python train.py --num_hidden_layers=13 --hidden_size=224 --n_experts=64 --experts_per_token=2 --d_expert=96 --d_shared_expert=192 --hidden_act="squared_leaky_relu" --moe_layers=[0, 1, 2, 3, 4, 5, 6, 7, 8, 9, 10, 11, 12] --router_score="softmax" --normalize_top_k=true --routed_scale=1.0 --balance_loss=0.00398 --balance_bias=false --router_z_loss=0.001 --n_groups=4 --groups_per_token=2 --init_std_router=0.0197 --lr_router=0.000299 --vocab_size=8192 --norm="layernorm" --norm_eps=1e-06 --tie_word_embeddings="early" --optimizer="laprop" --learning_rate=0.00217 --beta1=0.9 --beta2=0.98 --batch_tokens=[32768, 65536, 98304] --max_seq_len=1024 --train_tokens=300700000 --max_steps=4808 --dataset="wikipedia_en"
Below are experts of layer 10 (counted from 0) of a mixture-of-experts language model. Rows are named router (the router's row for the expert), up (a neuron's input weights, with its number), down (a neuron's output weights, with its number) and show model dimensions 0-223. Each number is 500 + 50 x the weight over its row's rms, rounded and kept within 0 to 999. Numbers have three digits each.
After each expert's rows: "comes after" lists some tokens at least twice as common just before its tokens as in all text; "gets" lists some tokens that make up at least twice as much of what it gets as of all text. This comes from a sample of Wikipedia text that the model never trained on. Tokens count by the router's weight.

# expert 44
router:471507507502596399455471468453455527491553469464612518499562590542524532599439520492523392502420508515512387457611461538560527443435569483373525507451515507442478526503594480516452429578538491531579569425496444579475431517525555538493481433465509476517549503469565472548486548440528543593364527438520547465489523595524445564396481525573500495545481428470495517517468547525482462501545382585475468523582511551448588495477498546493546490499521488394463528537473430514514460566546495512529480526469517484447419477559450519562492446543470581509558512502472448560514492447440522571537454455410544451459561484506534575463486527440452542484470555521601432495512499566458418564567
up0:468446521519534395412443438460464568453525600546584468493525384511518444567470556539475515548398560561437513477471584598496488448503494447517645402472535579520462502402468520541526451521472510467559532512444584480505540529462483523545479465506474472489556488549560460469436539463495390519457512557490412424506506530504465635497462493553525520470606460507499481524580459443518451559518461506501499563512563487472513546457479496511519556572531564421492402431493485525553503540526510492535401510492485376478454538566533546438526545545497480542426452417455508531458449573493425585465446561539480388458516542517554461555487591530556487599526423556521440495521411523458525492539
down0:504469501497525539464581447461479562525420517574479426538479424561427481530477590537449517563474585522520484465500481590517541554449332484553529502524595549468514472526558531503572515589537511487521439454524581479473544511442513520449437579445607514539525512548535470404478469540472554527505531548577561376459591531444473514562477501497524474575454578555479430515569468455470494481522532375482453432552487463395459434426446460528495485512549552509534533457549542578474453489478592513514449450481513529547477461512483448528563524529503442465470478471474418498375513568464326463478582563458536479462421415509529457501497481528551481399543464538476499582461495550501456523538
comes after: "\n", "|", "-", "===", " one", " League"
gets: " |", "=", "|", " on", ";", " of"

# expert 13
router:396505566526521523457488435474527482602575514452565488483499569514524521584463601464441488460486557507474447437573565521568570402438568560429525479495468505427416506484508499507430452556543410553541529435486426545485459523577500533483507396518494519474606506546471439549552473427499508578488524463498517469412524575555497502459467542529470536570493501507410577512473491501452508528549385561437505492548406558476597532530414526484497502455615444478475516557398500537476487528509443555562507473438508519440437515564473580512504515513489577498590543470430422523520477458420421525530473385465517520487530546576565647546460494482496538509511570512499393473467576536489460544550
up0:455458496531570456490492505469475533479558477436423519544398547545462468529587539464457489518482590580465426438535586503540556384457512566465484523504567496529497492430514512567514555514470482498560397511516549503488451477514494490481441465420427458555609500487456457476448527495474505601482570490485425488455505511598511569573485496455499525521426529567531490572497493613548462510516545496558459480631500505425478513484485486560494534408432486516498523528504550575514463452476496464549388478440550529439535420456541489498465544479543512547425464517412465481569485499435445593613507529523588486568463534447489620580382534546589437484489481347452499523399510545566491489465
down0:413584525517537640481530491559548479455499423398514522490525472607505478450406460446468471434547484525471447522537434484413451542468503519461484617483565406464587488485520516605515565478428464548505546505562503599488467500469523647476522474470504460551500447452503442446499492441498439523498425476474489543461542669484423551459503469564464441506533554513536515427490447492495454488622475435495557529462531481503491437494516434555477565505459447390493612513514477548515505524535480565562507473500585562564518516386494504501489506539502460422512459483600537433471456498543618542470449511469522550436500480460466448512568535468439390507565539540478463489551499575507562558492
comes after: " ", " \"", "-", " (", " re", " S"
gets: " G", " St", "d", " c", " f", "g"

# expert 11
router:442480490528525478454510452420474515490539484488522477499555539526560492516436510392505439518464523523499369510551528524592531416435520484479499517485458543498455594431567450529445457591507456512581508461562474544380470520548518563440512391472512544486580510507502460604533507425519564574477567480511500424423477572513464473453510585481465511518561474459471600467480597545493433472585442585450516530625440608448525433503458592432580465483553451403525495521460443592527445565596446511552538555438496499455467433537471567511463534517469516493580528467410419547495507444464469529488499512430543515482562460520512518544470484455470516526499584488555414455434496548507506559623
up0:532576532528517611531509372423357443554477440521406461532517509475467507507532587460469487456522568517498452488466515486505514490466504479498485541464565567462519435476413419476449483529398492521585514501475531444442503475492542492552459535503477489551579515474495484597528488491638453518478529498598472473511502494432451446470530539470520528444519502489509535478406530531543489409527540546416491440560386525502492612406517489540490630507539493487485541553451513476522552444551547569475540467508593490496515412533538473442407382449523571408516506575463510504456517418543478502481492525508472565568566387566607509594505568503464466448422426483473515438572464553547549537497
down0:550455433510535444540555524423544603517470566491535488621502511573535470484617465434462465445568402464536519545475479453498526571452515369536519494465512381396449481502482510521497386448472482498592540485567569570450507521522544511507432538419479446527479480486417491395482591551545563532564489480472487547462516457530524442475503528527483555495544549477561543570513466591478543477478458437455463578544552451542536563462506479608491516504509468509467475495547459484565515443518466535487579530494508446533521562451455513447479524443553490499402547531542445488521472394467544490505574449534471488454574511499590423536456516563337515434476409406401574456556496525447535477513
comes after: "'", " of", " as", "s", "ed", " to"
gets: " of", " the", " as", " to", " for", "'"

# expert 23
router:528419483473567471447436473448504484584555450458529486433498538503568523571471495359440451520481596512522448447539547533546526447431560529434517524390519497465418521525509484503413496605533434511591529421508469518397478543589486508459507416401553557466559449477577431564584526474498505598455504431439562387455557571476493503496533574561485504560544484404459590477455554503425436497538464594472541539595473507411550447508488557474549500475555426482508523517459458486478493539604433470490480514483522489463467464560431523490449487524469517410530488532498462573457435478446455586535456418480529457434556493543607484504533543494540512532539572494566464464485496562476430556528
up0:460579565528475519483523487562413538418554418439518459444480552428539510465580480472478525496459434489490565474498439439520533478569459533497592417548450582536522485443429519454473453355480499503592599555514516523523531542440456581590442499603545382490409484508583457568422543503481503565500547514558453443532428466427447504429499515451448549509493515491458533503586496591473409435418485503504491443430472552460401549461515565482454532514560456423520503506475499547535452529504597509434573547452498497461494478528501533427526463507565526434546477427479484468582562582524516532497453537408539596461561544492459506493491522449543548447622470543485497429469488516570541534565
down0:569475417580532485461553439436527498449476585430405522503592568494554440503450494472502536425535520389564449526494472533497642457495507500496554578538414476464453490548542501505512427528500420563529503508484493509524443481375536471426450454524568561511594554500437520474481478497447588548484581451441505514482572457529577417442532569618536477479552460471550586431456492525429500508601469427509432560512521532483569535429479373552484472537476565404554422526503532497459447524482472551473476455468397547490553454529528500546562459479421534469505540526576557529447524483523583554483542371482530428523473475558580515500491509583429505543484473480472551503524529467478420508479
comes after: " the", " a", " of", " The", " for", " an"
gets: " first", " one", " two", " other", " new", "al"

# expert 33
router:494487488526518445501526523449524508554496497464510519491602527537522540568441511412511494505458557556494445471577508517564545442454557496396519538447504538530420514473522493539483461563520464546526564382521475629388441560618563592508459401513461476477543493422499486519545486448504512536446568517471488482435523579522530566473501538570464527507537443481434631481531575524454488494545404596416449514508526609469555502491452545460565477430548422435485509545473488506504457543502470509546492520487491485438497471522510533564426488570508507471566540524423421571521443468407477545420477512471544422466587460514607536482481491477439546485577485541557423457412511563455388610604
up0:480482476595487488415479435496469472456572499499494519537506559540479498484438573535402517516541567520489545522546393542474560507483507455476582503573564435539339454547487491567532547497474501558464442541569507503507485500515534515416477559560490514484417465541488479509502513532492526649419488523536497452473473533483493450535395491490510503490391526554589562424519470467455560561442413551500429444521551486447462450424515563474549417561557558491460468476555476534454525517478427613477526538497641500492419416460481428546397485485434495433498540494486488495476558568479566471579630470530491531416495475548532490531405550528611476481555522492455541460467558512454413556573
down0:540473455520551542573532413553492467388430522525512513499482522491456532489534522535571553610604462527482531564543381530515564408458419508519459548503419487544471496478503484506566472457527482514530485440537510523477479418583553480454440405501509534609530411446528534492458519544479550540499528499501464471539468490440466460466443441461452537539487589444481541501610488435448465535550523555509510532563387509456476489458544512504526448492549550440561449473421430458422547506476553497498576497469510481487513565496599395572526576457459528552515515502467501647365525521456418450437558463575558562425468480462499539602477539477480401439619507527553455551517556499431483492557
comes after: ".", ",", "'", " The", " where", " for"
gets: " the", " he", " was", " his", " It", " He"

# expert 10
router:419463478516589454530468427472495503546586513464542494484521531541534538601438550430537440470434508587497445526572573478487552394399551528437536505516489485524447491534549412477440520549553422577532533457564437529450477535503521607472500476498514515523572503517552459545464551421547569535421559467451595475445589561547441535481493564564389521502481466517464567417492545500445436561585394544476551514571447492444603491505398512417547498477538481502549523533441506486506485594503432428516448493483521405428433481534467584531475456487431502469574498504426457535539541496406470492504491440481574401518500509571534605508464482484475535468494496445549460447440563529504461598545
up0:500491538567516580530489497506514532546560429436553481481522538591544442536384555540375441409561492421526529485490401442530502531448490536521567507439574440551431497602436512483475500428485507530515458409575520493487534468488541516468418518500533615508533527364502600446494491456435461500536416567590513507493443471493482465521381483529464472494536483470578461546451494519528512440476441540487518621553538447549434518535534533439484494520591512491510495618358548562430527465473496586460570579449447443475404525594491519487569538497416540457510428525463529462547518531476391486467564418486502509468456466513501561536515449411509553534510542495523509501557452472541484503523
down0:438452493408459413511574504486501382574579523456408512496416482538435550412496545525477501463493546453449498558402516551471545464485581544507568524390510505548516524602540486509562491492442484498489414438421514547475495503507464509528504530542422438544542525550554606479515496495491506475523452413561507564495640472570668466523426488615443494499462505455523497530486553469486540451512518521524503395495406538482427471505528455530408617485464571565517514529540495565476529518502489507447553508439451500477429462483544495454525473469515526564432424506542520531560380502473494541620506545502579508456502462564512464487514491474445507477479552591552421462474536462370554506458
comes after: " (", "-", " \"", "==", "===", " in"
gets: "S", " S", " P", " C", "C", " p"

# expert 15
router:504412480509558511501455458383561506490480504455576505469497536522480567610465524433490490531436477534490432477547598563509514413397491530426508516474506515497488519490580393511426415596504415508574574447547446537442511507537538544473481506437537569481484455493544384490483545446566515566423568493506590379463548514460508548419501553542467493497556486505433553499490558517483478483481470566478506497594441550450563443452436612484591500462574463442553471483440491551563500528535485480532492493462491487422464462534481493513481527506428589429552543559417415588461423414419478572495445417512595463465525541581571580537441505464479531494505547482533474478455515532506476615547
up0:494520480490515417520539539569494556567461492488396407370510546496457490494525583516497464499372445449491509454553529500491489409468546399465531523489517471509482536417506425518473521514515420529522421458569577454496522511576490559521482463516480409520456581465431520478561514398447526411529573512475426561486583559606521456488488538477470511527478517496476486563608531493450547576560522509482423489428643538490545579487451529484538504499495552493550524497586496530496522531426473474449526483448481528435540598530505445582496382440460481528555446512454515479467461417544506409576499514440439512559563472606465499470521584471511557530499458566523470551561552592539416399443
down0:542569500427434470508626474440583512471357500510529523478445462479498497525572445590500560452421555490477458499562500522538487498477513461552515520570487534550534558345432515436479437541495533471510523484509623470498466508405472501567626545528504420548472472508447577471523526492486449517509513548545490583429475521596450438520543434451440513422494498495461390451536509513461539444481477405423484421511540522509453486493469534452555483499448474577553414536503538481498536544520500622437551606432405536494539422546453437531492492553483358447567477522541475538485477505451474509503500513506490470626518476560463557499462504573526546503478524549542475567454449542542593419529
comes after: " the", ",", " in", " |", ":", "In"
gets: " ", " (", "–", " [", "(", "ع"

# expert 7
router:432505553510580476490458481456458553559528499447547528415547589501535605597490524415468451498431519519441436480549489516512494421441573480440543551496514581453423542534558418487426413569518411532521539476571462541450542533584533546467541498501566503530528502453533448559541554420533513559433580524528510482472540506494459489470529556553435486513541391405489551478543552508465476473561414545425525463538443552509613438537443527429521495523544477474544542522454500486525460561531507512512490461434518471413424411510448534538434455574472590428577512470425482578499492395481427526474444403403531431489542495566532558507478508481498555545522540452502384493440524613425484523562
up0:476531463477539495520518481510499506521455543420518557503579479373474474495605535408440447447545481436541496457408524532479577523513532535487551443590503572408439591396513531505406509461427557561510524446484513464483542513548477443587531421579547547514505449507434456459556453483487572503416453432562465480536412474490484508434471507627470498553502504510490543523486503569468562360533445474536524558500576602509562470547459565496464425491486467492424483474567490505514488541497478540454571507450457521467459605466579561400434396510458541468532489620350534512546484582492498565500602580454488494515514527550479502447435577436525536435476529514503463501489503502495495542520
down0:541581509486562510550503543560517474463458534436431480570546545518459542539510524566473539512465519483442497525545546424435521420571581510470420571504486523510562395496490385490519575520461417477430471512516438488485448577434472583538514498507609507487527593465477554447535495457383501484522440520529517563575515528532435501526470423606542490542483497525430448510472488462524468519474518634464470520457642508503556495451607512552549522430552513497468451423348354588502479474483424505553467566496631509442538515451464546513556479464512497408506494461508561502453589549468464573495471458539521549502515487467439460454426470481470473560422522463485462453550553495434449552489
comes after: ".", ",", " John", " by", " (", " Mc"
gets: " B", " C", " W", " D", " L", " F"